From a checkpoint of a small mixture-of-experts model trained on Wikipedia.
Size: 8 layers, width 384, vocabulary 16384, 93.8M parameters.
Experts: 80 experts in each of 7 layers, 96 bilinear neurons an expert, 6 picks a token, a sigmoid router.
Training: a variant of Adam for the experts, 561M tokens, 4282 steps.
Below are experts of layer 2 (counted from 0) of a mixture-of-experts language model. Rows are named router (the router's row for the expert) and show model dimensions 192-255. Each number is 500 + 40 x the weight over its row's rms, rounded and kept within 0 to 999. Numbers have three digits each.
After each expert's rows: a language model's description of what the expert responds to. This comes from a sample of Wikipedia text that the model never trained on.

# expert 7
router:511498521571504525490446506468578576525527503529558535450503538488553485538495492505473494562515480544507494478545531551473506489511435553428489517505526489540484559507510491565445504539527510
Prepositions after a noun or verb, especially agentive by and time words like from, under, during, since, as in introduced by.

# expert 56
router:531466593536539533558563560425566567559512510525473520466513554499458514528582556521476477527456470496571471506524512471446581495529515509472522491476499544493522495433452520530486480424547491
US state names and institution words like University, College, School, State, County, plus percent signs and figures in election tables.

# expert 23
router:591498501513500488515440478428463567524514481527505523506578476571523508462548613503490525552441552558530481486554507467480477488520540464451463471525462461521492466521463519529525520503515470
Raw bytes of Japanese and Chinese text, en dashes and hyphens in scores or compounds, and fragments like p and up.

# expert 28
router:390476544516554506474561539566522536536533497510543535522516544477452503496474450539487403507512408459556489547587533446492558526468519451487517568558492463503549491468553482576523586486505522
Given names and inner or ending pieces of personal names in cast lists and biographies, e.g. Sher(idan), Jan(et), -ley, -son.

# expert 32
router:504518586565484536480536561437537537420512498560563525466535478595482448448484499487465445560581510499500456504543519451458552519476475526488478592525477470565546540476543513539529481558470518
Pipe separators in film or list tables, plus royal numerals and family words like III, king, wife, son, married.

# expert 52
router:526474526518486531493545500497550505501461551510511509500523469509512525518480523507501490469502530499570571509526513556536574511495541523503487480507509457637557556527508561527519528402523536
Syllable pieces inside Indian and other South Asian names and film titles, e.g. Gowrishankar, Preeyamvadha, Rajendra, Prathyekam.

# expert 44
router:498475530541474543516514503567533539467476499528539489492595576582528493482547577559530422480499510506488596497496433487460568483470508515521533557447497455518438535501504524534421495473480482
Words in military history passages, such as battle, Brigade, commander, killed, aircraft, the V of VC or VT, and function words there.

# expert 58
router:491456512542575606476535545540426519467514505508539535548531523573577553497462500496450535587530415591489516535569482574561584498549513457489503486532491424537450519451467536492506519467543491
Syllable pieces of German, Czech, Hungarian and Slavic names and places, e.g. Schulzki, Schalek, Podolka, Moldova.

# expert 16
router:497484559583478538473495557470515483481465471458476502533553504565507545519547525480470449451509523488550453554604435488448528482490559487500542543532542478510533546475431566518537507472534518
Words in shipwreck, aviation, rail and naval text, such as ship, station, aircraft, vessels, and was in "She was en route".

# expert 24
router:491565510556498545510505526496493524479506449538578543549537485546528501600441478552492460468523613493452461539516482513491517513473470510487468573486535466499506497498474483533455541531502468
Short consonant pieces inside or ending names and words, such as m, t, p, ter, man, ts, often in election or results tables.

# expert 62
router:493478551555462549554492439523491459503517498504504484491475511517494502588527543491505501428552528560491508553573469573455525515559490487450448616490493454480502601466496465505514508494550510
Sentence-final periods, colons and paragraph breaks, and sentence-opening words like The, In, At, However, There.

# expert 9
router:503523456560508516540517438467601498448539514563514498466431486544510460440488514459507509473464455514558489533506584506570529549502453545471503485505491567553512543418509587486508552467548558
Middle pieces of technical, scientific and Latin words, such as gast, ol, ina, carbo, especially species names, taxonomy and chemistry.

# expert 59
router:541516469491502589555531533523478483467560526452490495559535515529553541519511450525458491547521547561495465511493496466461492496550482544388507498531560453524530534464521473497545483528526493
Verbs and pronouns in biographies describing careers, especially became, served, joined, later, he, his, after a subject.

# expert 33
router:488484495530499546538518503482579459507497561564540531514486508491477542502564527475551526458476535491523497506480547447496508478533489494490531453527512510549497537517520557526461492515535532
Descriptive words, measurements and connecting commas in descriptions of species, buildings and objects, such as vertical, padded, cm, feet, spotted.

# expert 43
router:510430564521566548478529556482537538473511573532555515514474430499461470516492493465408444540513489511564454488542544539506505590506540434547395564528528570569480547586443530505510510500538542
Words about films, television, music and award categories, such as film, Movie, screenplay, Best, TV, plus table separators.

# expert 3
router:540439510481547548545525551534488486531539538533574481484499521456534550514493411511443439483525495499570441473617490518535533480481532533449494591484519527513475550474535540495463514486514458
Tokens in reference lists, works-cited entries and publication contexts: title starts after dashes, years, commas, words like published, Press, Journal.

# expert 60
router:490498480546456627479566527481515556545549543442477461519473516550503582493570533470417411520566528508486531456468497515509489469532555469433498476523500518577528565484493544464478511506494405
Opening parentheses before translations, dates, birth years or roles, as in (born 19…, (Italian:, (2019–2021), plus some following pieces.

# expert 29
router:481516515565556497467586525485482549535502495523538530479547521494580507540559566543470445505520560466601482519501609608452494468523543409520498440558481581569507552491494509483430470506554520
Country names and music or sports nouns in tables and discographies, such as Canada, Japan, album, player, song, video.

# expert 22
router:505480537492472509451614522493498504497548448465557524522520575506489422498470466503448486454512437458567459556516547468491563511539472496531508542527507502504569578544530507521533555480552498
First names and the opening token of person or place names in lists and tables, e.g. John, Spencer, Miguel, Johannes.

# expert 48
router:519539550588520538520535537493516560477501558534558470497475534502506459529478502554495464459567489479541512486545567529523540470506438539539494485477442519519450517450559600496529527499525430
Articles and verbs in science or biology prose (the, is, are), section markers ==, list dashes, LaTeX braces, genus/Species.

# expert 45
router:516513454537481570554559527499489506495560509495567555577497508539549502506470576462456517516521567547561484496522501529428546434476518524551509507528479481477452529508500473539518540508522518
Punctuation, bullets and field names in place infoboxes and gazetteer sentences: coordinates slashes, Total, Department, Region, and is a town.

# expert 61
router:544529540513571474437528499509564572478507518464522531480523506501486463464490525458458431465496529510616406507541524537556530511500439517495494524480437563457500580480505515541482515520516458
Word endings and heading words in section titles, citations and technical entries, such as Discovery, Management, Career, information, _{.

# expert 55
router:515516469561539535563525460451511446479520472524524534504594485511591449515511459530479454467589532523516518521514451549436489522486502499540560476472428508500493503467501562532544495427581480
War and military nouns and place names in conflict contexts, such as War, Army, siege, Vietnam, plus Asian name pieces like ong.

# expert 63
router:427512604509570462462528518499495524474424536520577539451500466490460444528519460469492454524518538495547484505581525534572508512533455522562491494474511517505504529468519589568493466475548494
Verbs of stating and reacting in prose (stated, felt, requested), clause-linking commas, and discourse words like However, This, that.

# expert 18
router:494565542511486527484507554444499458520443525448547523569485510581508531476488598507436519553436482495534550533506517501515547476467552536459491550480527584502564543473494453530489519538500416
Function words and verbs in prose about buildings, streets and businesses, such as was, to, of, built, Street, Avenue, opened.

# expert 42
router:565493469533511488528521484478567487497457502552538430464567537479434479476530524534454483491516490561472482523538532533541487501492446524450480483469523499474520565513550517530526472461556401
Punctuation and connectives ending or joining clauses: commas, periods with line breaks, em dashes, such as, as well, for example, include.

# expert 30
router:575501505473490591543521591523454576524480513535518481558573509462480559519524494480449558473551522574545518510493500540538559458532520507491522516477554524540495531495525494510511577480584486
Name onsets like Sh, Kh, Vas in Indian, Bangladeshi and Russian contexts, plus table pipes and words like India, Soviet, Oblast.

# expert 1
router:458495517465528469448556495546501496501466445519536445464504483544568454512528539568429487482503535415520524563589463486500498502494436495550515490475469506556542500469505552522507556488531469
Conjunctions and clause openers in plot or crime narratives about people, such as when, after, until, because, and, but.

# expert 34
router:514472523534535457485580533503517501500522555550466455471539480516557503556464417503496532494485460529545513462541586496524469569565492515516487458499536511588519578500486547495448499504542535
Verbs and role nouns after was, has or who in career biographies of artists, e.g. made, based, received, contributed, chairman.

# expert 0
router:532541553500557551606503533452459508468552510531583524516586489489466437511535466537420471479535454458556498432582461554476605502557490484522464513544511486557424503473491556504539464523503476
First pieces of non-English personal and place names, often East Asian or Dutch, such as J(ianxin), Jo(ost), Hong Kong, Lee.

# expert 14
router:462537524483528498457499523469511444500472522439453541518493518516485525577542604435395528502483531541609509533557459530465527515472511549490567497524526486501522556484508469582566521444533507
Nouns and filler words in place and infrastructure descriptions, such as area, town, station, km, built, population, highway.

# expert 10
router:493516538549518565530526534469517546463477538531495529469551582485528545522559535498469496470504487531479480512614502588513533499567537509526548513414508535542514504452510509509446510449491474
Function words and technical nouns in descriptions of technology, systems and products, e.g. the, and, engine, protocol, Manufacturer, x86-64.

# expert 5
router:499519477526467487473565491520500528457510496499503466579495524520502529503549470538503510458471485501603453500517559486505497422533478507454498475581447528500524583557457568502458509538553479
Taxonomy words and Latin name pieces in species lists and classification boxes, such as species, Genus, family, -idae, plus years after authors.

# expert 13
router:488511532460532576513535578413532480494462456566505458504558472504499526461502555546456446553492473484540453523551490514548487540539460518485604504498551531573492510464511460460517535436489524
Nouns about companies, industry, aircraft and services, plus word-final pieces, such as company, station, engine, industry, Petroleum.

# expert 4
router:448488495534479519523552460474490480564500457569527524510501469489543547475538505424595424511483500511517535509526538595514552459514508463509455567493532492479467578527449486566507516524497559
Word pieces after a capital or F/B/f (fun, Functions, Bantamweight) and common function words like in, to, that, in sports biographies.

# expert 31
router:534517497562479504462535495541502563512584492474601551512508467541552480532533546536451446459504487419502491474548487562495544448559508482461494499461490444541435474440487515535434489511517438
Single capital or lowercase letters inside abbreviations and names, such as H in WHG or ACTH, W, C, plus slashes.

# expert 11
router:451470614498531473521567518403443605570480485518569532495585552563474464490520548503487429594496560442511490527539461527547515506469516461438525522514458457541498505451434489563486506493475460
Modal verbs, not, to, and word-opening prefixes like dis, non, pre, Pro, post, mostly in legal or policy prose.

# expert 19
router:464471502576480505550501514487509506503544512537510484466475529550464521495510579492509505512541445546522483453510565561503507488506518514443514558563505545536465590459531483589522530490529422
Articles, punctuation and nouns in texts on churches, buildings, museums and art, such as the, century, church, style.